Below are experts of layer 3 (counted from 0) of a mixture-of-experts language model. Rows are named router (the router's row for the expert), down (a neuron's output weights, with its number) and show model dimensions 0-95. Each number is 128 + 32 x the weight over its row's rms, rounded and kept within 0 to 255. Numbers have three digits each.
After each expert's rows: "raises" lists some tokens whose logits its average output raises strongly, later layers aside. This comes from a sample of Wikipedia text that the model never trained on.

# expert 47
router:156154086098167126157153128131131109125177164113153163195088164185128101133074170067134103131101141092159141159160162164162121167177068164157129114131085109104111182117111149123194141112105071151106131125143111169103180104104087116123147080149135147126084191142136174070091124130186116157
down0:172100163084126086061149113166162114082100114086065111143085167104184173109124143189140086164141132112151074117071119142097132130128194138165091033114162139145183140126140117168135124164133136098109135120086102115120136106105070094097133145093132165166189098112138100163126144126108100111
down1:155136102103163118128119083134152116016106119185144158131196139142089144116160133187126086141146142085066129121188138103170120166115124097144151144129129111118170109130111131157133094135096171135096072143104157136130123052132127108157100135205101179114054165151146144163117119114118158188
down2:136117146109146135149077058144141146141109138189068170120153132167142113058130141176071114145143127075107109114126103204151128167116118181144169096192118149057181190156087105098131136094128114101147145088115121122132129119106081143144154122095155151122136077073178105137086098118125157178
down3:106085098140087144134149102169080180116129105106128132107118115101135108180100140121137169149073111103130094114128144106170108162131153151127187185180160102158086137100165059147165127088143125061112089116126135143121173144143187152144171136131200146049133140148159135125203048117152124128
down4:158111141096075160124111123123165096126125138123074136127163143126096115157132099069147179113120126125120128189164103116171096102138143161183097127102046115154162070165175144097139109121145100117037116079160123115110109114169095157174153130042111155151106086183129159101198127156130127137
down5:101081094087149124126160069086106130102109126186094127096144059147138146113154175133118092130085178076170070155062130136068127099131068128123163104169118088113114140154123145134140160161085153155089125061126128099111130100153136085133116170100096126139123189140096156190185157107118117176
down6:062173100169161149099218117100079199131143153120131126102160088057138103123076131137156189070126124107120135148096130138164148110111123105080180169173156152143115086107156088147144131124095115120166101101111191095093105084134108145145117111128161127163118153194129138115107099201113133141
down7:129137133096136165118087111083154088111126095114119112142141118133151132140160136080178114134098101139128126112098104120185124092160166176174158203197135056126102173113082143148061109100137160095120155147149132135066072103142150145082170132151129134138125155200043076116142117134144117188
down8:151145103182105100133146093148076200070134102112123103067160120122178165097122088119108123108137073158093101149112125119134138082111163161113168201129134117142186106071142133137088140092084139123097137111139114133116156175159081122156084125167132216170158072106108098170118173134159157148
down9:141138191127125146176159114127115099115158081093118135120118132130138115067100142104119147146111104088130087054108150138128123173084124173152142163144084160118114112119170185148150169170119156165101128108141087193101086138067096143164097118144108084155118160100101143162067099155172116017
down10:072090111132108107136164152135115162113148020168182140140095125104128142097133139122067089123112080112137115171128168098184118133150130201128105135093147091128124128108122090132158070134115151119126121124179096151108099132061172178141140134111186085148103161093130140198095205148135126158
down11:134158148079134163089100117163146171139146126139101116167150106191127153160127085164146202036141111139131137176054185140115104117144105140105116195142098105135165194159097129107144139090165112100122115114140074129133087103172150149173131100138109106098145118103091183068131071118136132083
down12:085130114117158081143146063166112141136069102121153138141126099062152147132126101094150130117200153120143119092100176126142160138085123140081165068093184089100165135081170094154098082117076145126165117102119076134089116142172178193188176162145142123100167101139139173151133147107097114104
down13:062106200159149157139127149169146158102124145138194150133098107098162143109144108167105133097086036120165160087148141133166136132149134143142157138110139193118080119123105047108107120157119165118129120097122166108148118168117161115039066123106116139195119134129112127183089129181150098103
down14:064096107127121118136103116158128119138132147235081061154135099165190161126152182113158153119145109118117132139117100130085120158117076121140141163143137090125079143099129162169170108090179119102134095134096111089148122121153166102114227109151166140156112162127033132127133158112124082105
down15:106183147131112127137109123141124143131106141165114134121126162116107096139138091196084092136111123124125117140128183201049134135158103087133133176135064077111090128199102113103111124136129125150145156060159117193167172107123106107081075089169082119189152164096108187117171115112158098098
raises: "ust", "former", "uing"

# expert 34
router:180164134111132170147177106107118085095135134191124163118076103171098110171099142100157111113087135081166120091139179151173081154120091210160099173109099128093142135105109175189168113097113095145142129141117123171090119124176107094110169126136121151149070089128149161063090143123171082154
down0:177176147107132111124132126140140073130153133105095152118175188101137107158136136107114153116086165158110092110111120128156140105110107175116135113141123141195159151125090156066148122107172148117109079163071128157135100112094089126103038110097170186118084115157190082162103162109132148227
down1:101158074125202176052146123192135139084090104127157066102104164136130124152173163098128117081095153116079135139134134144108176141109090125096182181122122155137131090183156150167157140100170120170131092072107160113127127157082055103117182144109138138102106158141163127137129100141176125084
down2:141158160110132114103104136093093159118124106192111116076065111118127089128170105145116061135197111099101167198115108153088125131179067202173133118130137101133166165141125156160132110090109143150107124048125131098174119131087111137132123121098124135108113165118182172113164092092131212147
down3:145079108104094115165119099149142227107125098131133094103116108124078071134161120116115118109084124118181096111104126204129109141136177183096152125130146153143132129150127078171160119155173171137064108133106117100134173122119159089123150173138115064164072146072183115144203103160117161123
down4:192168144132145166134070168132116152119125089130095110161131126094087094140172079110165109108174151124186140204127112127139103114131115131133135123112115123182170049178082099152148073115180129143073123075109129108088103136155188067163085120101162111125160117140131117161144143163077183111
down5:119121088173124088143159096117164114096145106139118102099120088080133110063097090107163117123132190077187128155056106135137129111141123153130209148173109094082114158167089156148141132139121166130151061128108139124099170136123127145110143152075110129126101139148122100169233200095107095129
down6:090149129129127123202175138131104142144080148110070117134136175085179104111160183166148165070097095146084125176086100124107134093138160149076145180141179166133140130105098106122145157135094100177103095118099186143150143059099130145130082165126152109133101192208131119109128071140146112125
down7:110141122117069146097151139151132160142112166180125115138211089126118162117141147096150123092048117136133155104092166121173145099152111166125183197142137045085131084174142165088154166099132185120167134132124103138098091108150169152077141104118088126129173130143050101130090129129074121131
down8:164147118117133129126166110177153179094138163093133125096105176109194122122137067084145104077114147108130109169137138140138163211154094121093092059094160115079103094123131047133158115167163119176120085094173108139145127163134066105143132136133118155157136162102192076162148141141126128072
down9:138117153128099136166146163107154100158150053125093166053183173109098145059125151125164082182159168174136124094075116088113152157184101163163127087142124132071045179118121124108134164111135143145105138133147115164128175118053107106144142124159108091175116167106104119143168100132132121149
down10:120127085065154128168185207150092094129179104116149173178099130133161127118122112112164116128148099169152129116143147138187120175130129157162110139130115123173156115196161175101134095166104127194165153151168156084105087074127125146134110157077128132110147099137128158186089139073179067153
down11:110113138127109095064107171160089169155137095116086074122123116130181172064173090144123195091121061092175176169119125087133131101156134130160114216082092147164190154113127101098111100062171153146144136115132143112109130135119156134126136112141083132104131114162157165089190116102134152148
down12:168133147146154146119116152116201140074124129138104112129098034118119141124170117094104107120183090117186133164095130102130138159100108165116113102170200141071090156158139126160114076120132171155048098075124092106088100146158123102096211143128125104168142137171101097088163135139102105116
down13:143088178159089144160131127122131163137141158116121126126051113146155093106111108053095106110127059121175140076102133080151147088117145153150192151095165157131124122114111092171118177183145112171117137132162185091070092128157154114113113144097103119111176146125197128118181082208137140135
down14:151063118116129109091147117102168118207138125161115130137127148164171116167094164130164124166159089067097136159124086191094116124054163129116106182130108104140107191086099153129147148110158123121113138085175126128149122133124090159179144143123124098154110178181024170149147152112092104102
down15:115182195154165025128127156138150119137127153119092131181136155085146135208140115165138090100121100105121151088113173166116121118123100104130155141128055124124204134166145091123063111114115117111148098067127151149125191101098093089154100189150123151135122132090133151097128133112197116116
raises: "am", "ant", "ac", "ribut", "ent"

# expert 61
router:143175112124172167157125110108170120087127078134202176175067141150104088142163139107134122143136105086193146135131157109151116131080049137116099128098107117110145187119137162145188110069179125179150160123131061114135194106135091126141156079147144158137122179134140130086068105152144109145
down0:137073192058103098142114077137115129123087114158075095127166153168155154106152155133132122105081182124150098104114111117153133121151147143179085032148190080126130074119115115147142171129040141120121096088159086130171154099127084100125104126142106187142151111163137117176146117123111098160
down1:145197123135163121100124084135112111099119113177109121135173127145177194093129148142167092061152147095095125124129082170187140151129102152103147085170113117152134161127107165146126098141119100192111122071109209083126148118137089141162160101117056116083055129114184151113185126123146118151
down2:147154150080125128113176129175086179149098084161075097112185093153147145135145119228116096132131097132112170196116114161128138149119123170125090129174142167181139135203101100111105201126080106127089103091090110141066128124130138147103129100155099053093108115163153130120131125117116166139
down3:118131143192125111130122081147121184131161120110115121183185122143090137168147118129141065100093158114143117231122124177112117137177162134182134174099142061093124134065110095150181111133096105136083159109118220176123168088139163087096131124124125130076127126138122083122168119142112121132
down4:077153154161173117103144118112156112222138076089119147130144119123089198157153109116114138129119138088151114145153146142120152074154135173193134098147073077113206116142113089129163068095124080136098129094109156108126154078152087138143120124084116081081132127187164108182131150116173136167
down5:097094099114149161153096130106209136147094069166169099112170086124120147124096129133108084111145160070164099096083135137097105080144143163101146124164119130117072128110122090101122174126135190108155115122188091138115189122113130147176128108146060155125137111078141138151185165168209115178
down6:117179103113133120102164155104089215114078155119152093113108071093168134131119152157151209097100062124087101153085162115101153165093113127086094156129171126088118118119130153133165148149129172124178087088113173085136115111091153111093147106120158123143093150193173097079107112118117194138
down7:130114134174130137042146101153165168156176188117109082157147089127153117097114150126134107095112132089190137129079117183136061093135171101130174156135173055120095091151113165118142112125115088122159155132153138104063129148119092125084121179074137144143160120142039137187112148141114126130
down8:103143109148124128157197061142121137117151154100132092114131105129203191134111141099125117135137092195168131149103122184147166129139153136181111171146187110142163120117171085153130098101146110092148141140131122166108146179142103082138086065111128196112194080127163060140134188158140155106
down9:178106153082119083096177112064171126077125140158120178147156112103150119145123133130107126096176138110097063050127140129176116210143083176154195120130059142147093138183147191158095125144090118168077128143116154101117130096116168124145129123084108132158106102127134113138132160128195130140
down10:102192115088128075150135147153139149141142067159157129160132100101181177156176127067103101124140092159118086140099119150127136139163075098158133083131153121152145135107160116160129129117136074131127110120114134095107124119138173151165188105047125118082062136172179084135122165091227095128
down11:146159132112188112140092134118141151119159099085157103231080124144141182083151125217129192114106092125097145189134154117130112069144140112149074178155122088093141142159101144105181132122126164142139087148128169138116127065169134162117077107116150140143150118070114116059121121107145151114
down12:123211092154145161166053108181152101119074150088107078121117050129151116113127126081126148125112135150118100179099147151139120175104121153182138132136139107137161145064114151186103067149131164135154108070116130090158096121155077112129200090132105159081101127140140118104137150081177138108
down13:121119158086105144107120152102131234155116123150136152154089082124144138061114105157125150136124068053160116169128111135162101105099136093152127188094105121156197122106113070153109169144136152136200138112144146144167110105066157092122059156124143116120207112158103127114130134146128082099
down14:100145128168116157187200179119137111153143145173118185125126174100103115171153185103170135136129122121103172135103072142116174135111144148120142165174131116157133136090106151107139136142187165155139165139140106115127128149055145067170167129178133100185114157166052187159135187124111089103
down15:158175141118113079128123094062089176098162156137141078108139146132071122163136117159170136136122153104090106158068155190109141139140165157113138143108143134098102158214155105089094119128176074118157124090103191143104141140108092121171118131154125141143075108144108185106141137079110205064
raises: "te", "ty", "ties"

# expert 31
router:149124117106191197145147146099074141088181156181170105142087174145141102158082142109136082123137140085145124117145126182172133108134071155147091146101180137116090170089088136150149212113071128153115126145147092150111126115125103108134136105150154148131070186128128171092038130112155103141
down0:115084144086109119183110114122107133099112094150081142148155141160122102139115088088125181109118181149136050101111086151151155109134106114090178067131101167115122168170066161132104163150145101187106106109089111147126129136069118083138103091143136109101103145187181063121109179132138150210
down1:136178178123176130139115120125139097049127080193087151132163121173161079134080103148127123144190110160120128072087118166137168182128138139096150158169119129090115130141135174161122137093127064169120123052130163152131137135096089125137158052101087173085081138105105128089164151147133137101
down2:135105122093132092144069071183161191144119085134123128130134110147150160092128086147107138119132099164108139171187131147123152133159142093143164149162136140133084098209067109064119113128063136099109165091076151117100149142144178130102170135121131145166067152201078110172163127131095175118
down3:095063100170150089096103085106134182148142120115109028176107084090131128148118140113140170105079090149206145126110161127064076175095100129069149099193113106140165109093109126138138154115145111068073122107122145089155121134148149127168084123120155102109114139102170121093151110112088115128
down4:111108146150156129164129116098155162138117107087101085138139111111131164155138101135142191167079188160103138154167130144107084149119120189165142109065083100140146128161128149084150151119126087193085077089106196157098147120116132060132179123067126066150090138122107163121081104147055148120
down5:131049109123120113121085148093206095145155104175124156155185156161112106104124137147123096111114156018133119152121183103077153103134136093113149137192141121106162132122145146126171157135117163171131182099116082130117172180098169129096148180136077142126183159121079134161157164102131112132
down6:117147113181106159106161142145111199123117168137099130130160162117133108168083125148136157064118083124067105176114138166096155131110111140117163162106192105120107103153099130135133173118119138111148105119041160120097110083175069146113117132132178124097102154166154055070178099186074095135
down7:061116105111086116107146083149127149167103172137075098162140107105084118142123105116157131083163144149140075119089184159126110104124092174163171202091149075168156090138045177110092093112169149116166122113161115137080146142175108177079141113166144127126187094140113090158120099132093135127
down8:114140164198067135150139115147093165114132082082129062141097128153157200136129071137160074099150081143162115141054144150062173137110160183139147144162125086154158121120139078181129104162108135134100149137167081193139091144150130116118131088119158127125159153122152138121117090080135160069
down9:158103138087072120131111106127140091105158119123088139130110112064127141135111134104163150095115161158035098102115146168177177143109119150221145087144079159143119136150104187134129134124121131145102093160148106122151143085046152110154138056198124133096070114160133083126094108126172139094
down10:132170136098112084126119135077135207110134115177216195149075105114111115109170164151104108097124142160124155136115158103193123136081146113162110176151177133113188111126114109129168144191130110155154132159071181119093094120091134151146073180122155067124106129151133158136139173117140099089
down11:122121063118116094087102133157137130153103101093139094236121121141112097104119108157164143146135108050130115185103163087149123121189099146158134188148175173144157131175138153127142121103110136134164044165148114150066099116145136117113115179128096097151154095099119161082066087113151117105
down12:136163161164179113116157097140113124096131177086156112082071106100149125143140097100153083144108098130103144162085106187136079207103144101134090103156155124065104171082116144157124103123169124148107062102115086069079126124108088154088152144081118126146093159096054112105151080094116153118
down13:132126137128157090129117103137175124156111117128155172134076115076181184118122107083156114103139086147126143115118182110173159126112195131217148130110136153168144169150099124152089090121150145128191173138120192075165161136175067092167175104076106105092147118099134178160128072154122109128
down14:126108132150146103140135129101109091212133117207146149098100101148103178161126167139165169129148130106085177087132079143136085081106180136123109195143105117152179199134085082098107118134123135183092112095095093122113163147146074158162187163081099094144108151155097157121112140155139083153
down15:160155115119147118114117113129102151124153160153151120158119132126162109132108123178122104187116128093113132150098173194135127098130115126110143133141131108089129139158114110057082096213106065051144131050132202130111200128107129139126060126200051137119107135137157110108139139092165087103
raises: "imp", "sp", "up", "pl", "w", "oc"

# expert 43
router:105161104098193154177148091114151091136155141118114147154078117185096170173149155098148093117121156093160161130111150123154105122125096134180113169154137067135096178079102149172206106095097107150110188140091125088103124170097074120119171099130131126148138105151130160103121051110133071185
down0:142163162093166075137104118079161079091124117138160156112128160204106127159122129151082147087147138108059073110119154139112109078117068164093109152117137103215141112141095186155115103111133121137079117133114119123144113165128084089119052133110131147120122177165137137190116109132064140192
down1:135171098144197114189148104146115084052083078140091184091204124151122167112076114151180150081145135165131145146139121125146149154104095150152104141116105067122147109172141155138100114098107123187087151112102149133194137105129078127150134125145142128114115189153192136161148088170176143118
down2:086130120103130113139152110160065114129076081134110131103180101080111110107088175153111136161096134152122115132164146145146135149117069151126154123110147084112175155126110129106087089052098089119100122000137128157127159084131080147124154124110093173112165132130180154157109123112208119179
down3:091080088152115146117119125150100175108183056059095093145173099146111066143143139132104147160089095098194114195123125137084135125126157097172140085128175116177087076109106112089084147108177114147125123121104157144185125091138126167170131165132150135193126131146099085124133169186121118146
down4:118162145171135105127108113129117075139083099117068109167142146119135156128157146145132151182154161158136105174145128117113155145126125159157157165171125128140138085200130094180105055148073135157089128031103149111140130088114156106158135166065137136092124097142102099122173140162086183215
down5:127112099109102106078090119108131140101184108121099158109139078150098108113116151108153107101085191053139090108127186145146099117150180164143167128135117077065118124094142141117175149067137112090137089123143122158137150153118164142158202113091121185112195190169105108140164179095098105160
down6:090145082122095096131186154123074181162091142146107161100132097109163137193128119149143157073167062120122133128116132146112088155117105161086077171118145166172116149101121120125147161087128154159209115162117175094117144117140074158115116129138159087174088087182177157064174126150111158116
down7:081165093179131183028158105109114146133120153126117073159141111105150154138131131122149087100081138127110033142070121120120111162106114190134148162158135097181121130128150162137070120079124143105168150123137126143067099155130118173088151122101099170050160153148110137110099103115150170166
down8:119099098099138104170138135157095096063061100160096081149123206146167153157064096145153067110100147177167120110131138153151157124117101183100121127134161112115149154109125093101132131128125112096118134158159078195116116154136186110164077098157123159116113150134176085096158174114192106065
down9:117106137148150113129142087158149183111063078151132181104158109146047154096142130122114151188103143119086097145141152186140103246095109120189175110180103155131112127132125140107131177149093092176132164106095118148116107076099143131110150129103143089135062129101096074130147132156128129154
down10:154132088029126074139138132118113194155168102145134131148061136136153105149056101095147133061126084109108115166125145065169145123102097122103146142104121153113160069156093120143160127146097150088163092122148158142084126153083112122131165165096149116068093144188158109157096163114180122160
down11:078124102143073107141115144116132180137096084138160099173101132161157102100172125175095192140108139088110070186080114082156052099152167126123110083132104145150136157151117120076136131154146151149170068151113134145069126104137162151132092118136196108108124099084095160064063125101130148116
down12:153165150099180112161118085109121128076101131145057107067153105114148148140129122056128158119155090129138111152095131112123146164167129182139106149105138119104159154137118179236125147075122114143059079074123124071087114135164120119113188143110122144108112082156110131104159144101148051108
down13:100114153153136156128115128095124157098143165115165142086068089150142160109121098170118122121098074058169142083166145105094126115112114148125102132106080157062158148128089076131159122115145134124113157080255106069109111119121116097110144166094148067103126134113134139144146150197099177125
down14:145098134104163172162139109147145109139178128128179163147126121119135121116152157108183160178184194073126193130128094119159166127077133171109147189135113111152169185132148123141152148136140131115128076141168151111106138131088114184166167145162079091129135099217087200133127131137184090151
down15:066180116131124113133156051076125137145166135111136111119123089142097112118147140190100174188097144064120147139140202126125181112127144090107105172105116121151094137118081110062040092161139143111138120097139213141073143148132093113131129113142142146175104127115103180146102085085111127118
raises: " of", ".", ",", " that", " since"

# expert 36
router:169135117145170093183146167084088110138113163147155182173075176195130092163143126092146107095065125099125136096157094119154142151094040156153096149092135116135108157111099180114152146069159109161173152130201090097136104121131064102113155112149135082133129137178114153077124144153130118130
down0:180105175137148138126126147104067170049130092079096138147133110118161117131102136152104118154092147206156102125136142113139154163130117183147096104175164136168136156142116155107087102178169103130081135037119080129138107132075058104134165151137139167092125117147148153158068180109087158124
down1:099133130070170176144107096147132163074110070109109063139222138151136152119137109210187130115152121112080176149084123122166090182118110173126171133110123100119102124109119133144131094082129110138141129121179139158112146185076095084117111117112094161098103114081191110128112105117147179093
down2:125132123145075151160062134126100137123112071111098148107142089162092136122158098155131111155148123205117137211179099157152086120178121155098104143168165116141161117188102108115097136128153171123123099083073182170097050119110108138135178176153158147109186135178116102119149082127127110168
down3:077115112173137132060086113138119239129133108106107108154159090089136121106116134157117145174102153174139188159104090116114116108146085112071150141132127082157143130103095094119149078105184134076085185124141151128134190160158116087148164153129122148078118112106113052130188106146096124142
down4:131128113140153220126112179136165107089134067125126149131134170066145114177171128088113152029101133139123147177196123164169132148114132135126170130083067114141134044174165128138159098128145127140122145095123112120139114117138083088125101124110112122103182081165083129124119197116089124116
down5:095139094082103106144137116110126105117152172118091062085174073118111131081150146138131086111115181071148142108088140131091128081118187120105169090166135118104098171126087141144118113147156129119167159091123116156123192168111157100145163080118057133166186092095156137139153177038128159134
down6:112161156106153060132172141089108152158163164158106102109114099090110183168144110192144173045114086112053114167163144136093146084113147085071085107113116142140117147102105126131133163119121152111143117120186114105138146082152119119173063071155127123134156169159140177086101138166185140140
down7:131083123072150119058185094133126210152135148116127163124179119083127145075131177091134138098059131129162141165081120144211134072151146133137117137170179106087153118107076083161101128117135129068151120118107129144119090120177121203120120147142117197141166108112100152153108132109138119144
down8:212133186163056140142202084163140189126098090119091084093154120136177195136176105085152131094127123125095179144087170116143103133161131141100114144156106104129144128117133143146143080135075095121092119120132085167142161166131123113120103083114057161164142090160164133166135148180125114110
down9:153090180069090159131131163112135110102073062175118139061165099117134136087139162114128126147152168093127091162100114114125143146140118159148194146102153129083056157110189137153154144136098115151118159080059106185157111153081131123173108118096120122138091174110128122126115050137171166091
down10:106134084071156141091119128069206170085142072160150112169103104069153168141136103123101146097105082167180098097125158149123132147161092130192174146102136118119174158100158069121121095150130103156165124097134174113108150144143158119111123141152194160146119164117185089133134180111180100176
down11:171116088119122161144082115073076154109119098088127095123097152173147147145149108153096176133132107108129157174096128068173129105146127090189091187108081126128199135153155105089106122073148138082112126118131131139158120056150207130155123111131148142152113116204106124071144057126143160114
down12:099112169099122129139085079122103156148147117130104149144138062110119110165128126109086108027145182114157131113112106156175150135149139136074127091153134170087153148143161141188112119079145120130153142117124102074068084105124130147149213105149211159124146157157081144140188103124116085083
down13:158150135088126148180210113140122049107199142195103150081116092089076097162205152111156178126078112105123148089191088124140123171143103172174142161080093142106154157090092097138092118109172132140118157119129120132140108082121150057142157130139139131113154124119119153129148093155136140137
down14:127079115140153157115109123108102088166130173152116173157141131182101076112106102060144123107121111137074099171122120114102101141103128121138143181126078099125162139121128161162156149119145137157124118150132082125125106083125099129180155129182114078137143178114000170176098158135087099104
down15:105166110140104056095109151173143161095140160159141124161146113123181120182120085182121161171095096066149119135124175073133145072143108123130142207164133126129184104140133105057038069169141099133142150093106153095129125118107120110097097085177100131110097093161128115129141152129146141088
raises: "ror", "oll", "ols", "rac", "um", "un"

# expert 6
router:162101084120166126162165100115091074141140126148130140170083143160095112231128112125161055125063117104119137117114170114135146124120117195150121138108126084152123128111131185165163109099142093115165169138142093117123168119140093123123125096127153153165074170121123215039102116104115083151
down0:128090133150211113096170103137186163092162124104126177151106152109147164127083145180111116106156205153117080125114132103117143138119072155114124123120149155147237102161077094117081108130154119149083130088117111052118117128109071118069078128088139153140105138102146121125176121128154121156
down1:133173118177165223160106091125150093037109092139061100099149185137153139136100143167170120093117186078136161168103108120127201155119080141111122128119123120129131134111131135137135129111110090099122158135144151102110150134089045096099159099102182164094111111164187114127098162101134106137
down2:146149109111135152133118127148134104144099082140083112108106155139130101156183122143120091168170125144155137178098133179135129140156141146151142152138183182134143093136172110152108116153103156198095146050113112177071135159069108189124151163084137167101103133188139125103099035088062127170
down3:108080103096154134072129100139093217141139026114164103108163053127112073107103133124120100172069133141138088199102131138147117159129145129100126098139126117134128138134123131169167116175128173085084135114181146112121152082184186108162103100161130099054128120108150134110158129118153131132
down4:122115161157089090145179163126109114159092115088074092163141140071110109108138118092128140078158084129129154189125109149130101082089106127116157096093077109149182056215179117143173079118134151181062126099152138105131090123140085104126107135130098113078086108124132147100179123168152162150
down5:120114188145149099126143121140130132156122159140165069114120089095148145118137152119104066131157173027127139136083096127107097111088099159149144095128153151092086131134088154159130170186056184129148139097175104138064126167112157089121154117131058147119124101096201107162176097095154142142
down6:112138105113176064141201104088038165157086178164104135058120094121148154165118080174134181093115091122079073170182156100132131107140131174097156113148215153131117141077128119151121171139138147144168089144120140151147142126127121115103127143125143110113126142125147102084119130131208149129
down7:099154107162136162108179127130181151140121172104110081096132118138143147078079154090106114112065103110146109182081137118133083143159141194140148185137161080103098120133133166128024109081167121164146102092113144144109084078128131183161131137148122163135135184096066177109144128115104158160
down8:107146096127147123108109071130110220122077139101111118063121124101178190117142080119157149135137133120118095144086119165106140150124157157122115199123156165188136102098131124154118124092094084153137162162109171182153095197186125087120129096100141152123135083166145081112122115156118167042
down9:164086152086108084132134177135111143160148109137152159068176120074099127111118152171158122148152153084088141129142177130102172120162131202111155092149120109075085145119179128157185091146090137132091152134160111136171193153034156099127079120155109103142112182114151113135145100155120085083
down10:129144148123142090195117113163144102129122095208166135144115137154108113164050131129144112072148153122118084119136103150188119123126117149132079124126152159111160135160198158180089166161182130153212137114126120142128125122142173097166134085064111134063099129150145103117097114070199129167
down11:091172141148114099094132168131101249146128131135108013153117095147155174107151115164116195084108107117169141155126145066152122104171094120138054149125097130117183174110120100131151086121132107173138132123127143144100120143123122107132091135128124103115099084122185113124116097076162144153
down12:106150143146107155149123117139152133132115121173115143080052091124178120129185121097136122149168113098137129137082142131108116166195140177155122112132115141093158180095111123224055110072152108163116079118116124128103117092130107143111156156143152087105167127107112089152186122050128049080
down13:122112148130091170131198135193110118162149144102159114095111112132135116086138103158193127087125104144217202087120154161137144107122152155163149101113078082096144172134111081091118096092168164097084155103171158127127119147118169159111081121133119073156160090086097162097134102184122091163
down14:125140124103117094163115124053126125178140122186055143106140130104139111146116163115208202137143123138101142147114079125118184154028156126089121153119147115161117151116110142129192159131167081159122122131119136134118135155120089161180150133106144074140085165146068175114119186154091085102
down15:079132181170093104128188097101141099130119158151140087090132118111060133141124114171125074111097139082122109126121158152099153103108185129131152171109110124118112150212129114083056128087115177121110115064138147181066137060122090100132105115132100186174122135105116164108157181101160153150
raises: "oul", "ust", " minor", "ous", "oot", "uster"

# expert 10
router:113132104120179131160137096103087086106150098113149161131087182104129071145118167090161087129106122118191151143131157115145100143151063160178123128120148090112105156063106168151159168091119106180080138099134116135097132108101070137112171059147115088148046133171131133093101149118158055161
down0:185116182107158110163095084092133086106107095146129133117168162157111138177103123174077154099086143162107108114124201133168128090098105110209096077156136093152150109147113124210100162155091114110099097110125107165144143156110093086074102154141115153122128161181182130153135109111107167186
down1:133130072132152109134171134166122106103085102120125083088184108097107139087205111093126148120143122145112105145154096108144195166086086116104194095150132093130166119201141123090129095074066119191100136119143193128129128154148091154136156151153104111076045146137154130104119069141138152136
down2:132115141104182110199098151140078161137097066169106125151160119079101120111115125163106124124106096166119121113136143185118122141111099136113138062163150151143166158171104110136093104136078132147102118017084149132107142084195070115099152147120144102163144152148170121121149038128123134180
down3:109112128126154149097182096159149197095133103102147121151121073119146126123103152106097136139104139146210125199120093098115122176169091053092184093102159122125124137100114114130116112133202109145082141107152174144204106128146199146104148194102111119159157163127110091118144114107143123197
down4:131161112125118170155151156148172114147122114077113136173160124130129110112135119117138168104165142126132128197121138158161129118124133161188155122122045033101139078220133108119188159117158111157059093117076146119139112016113140109188154104105127119130113135140140116098144153127111152141
down5:078117134150112108128121121070190074081179150131156105132136087090139123080079081113125168100046157157144104132106152103114135061148112121133120140116103090101160102103179159158075130152113100152103094112150165149081139129104125105175189106108066125150154181145171092173130150074148127168
down6:144177133157075149188171100150114199160116159130094185134148079060167148198095137139125147127110089114062169128154094129112140149154091092071117182107185094148147146133127169159110114171113182117169109104096130102167117142136086116098138108133150133131145131195140145158106108184170139111
down7:117083106145135084124129100118124150135119152154119131130134127098133144173155120068158117091124152068140139147034134123202108097123093207137160210108159105092096150131133135109098157131123116138204145139043111182093112105186100109101112077110164138088130097166095136141141145126147165162
down8:169132159123114107130189075151079180103133116044124104114123127170173174169099071109112142083140148199126099129147091128108199135127054135120151166156128081140141120139160098144137126130157085105140134127120148154082167177117140084177133116164158074144162054125107138123096147087122151092
down9:139103128078071137113145148116150119124138034131119169100128093106118150084121117121138104140152163153140105088130118109095120142118052178161099076134081193079072108138107110127071128139126098193096119129115097190153127162084125113155130128118145055143043093123172088123159117120144117084
down10:108164131109082127166087153062112127122162123158161150129156159153152083092133084117218130094160086150108082109109164127192148152117125174136113106149160097104149089126103172170210140212111161143163102138103094094114102116092146159156117128093131122110105157123177171156116186108166160115
down11:100128079136135127153090165110120176166101115064155100170112107127105170119137111112143152088082105159158169203103120113143108089116145172134163129128042099082124123131183124075118088130196098158185106134112181083100135091123168156106106111123138122118121128115142183089115066133164197130
down12:127127088157132109147115151136103135122141126083088130171089077098129179108171114064142154071131103094134134181139129131096128140138173144178094108087152093112086158135112165200099172109157141107069109090133124087012164128154158132130214159156112102102140146172119148166106122109126126120
down13:109159128093155114131098125138140169115122120091204167176074106097214103115192141160129127116073087102136126146145153128123129138081117139166143197099108114158151127127064110106122097159117122135110172157174101060096054099119148047132113090095152086155111153128067123139119118152117108151
down14:117110140125123139155149133055105095162111128146111149087112075097160127149082157149139061150117168110107190121109133156148194103051113124126121190114120126106165161069100105130083146087205163148127100093146144092114180115060100097132133130147105117184103112150080160155091116100126073113
down15:088142108143098097165136112121100126115164186119134076118099121117126118118113116139164166142122094106133166113063188140164178103120130115139150099086146125061118163156156084053114056127109071121163151054108180134119155135128159089085141148201110081164144117128096118156160170110118143196
raises: "iff", ".,", ",", " until", ".", " resulted"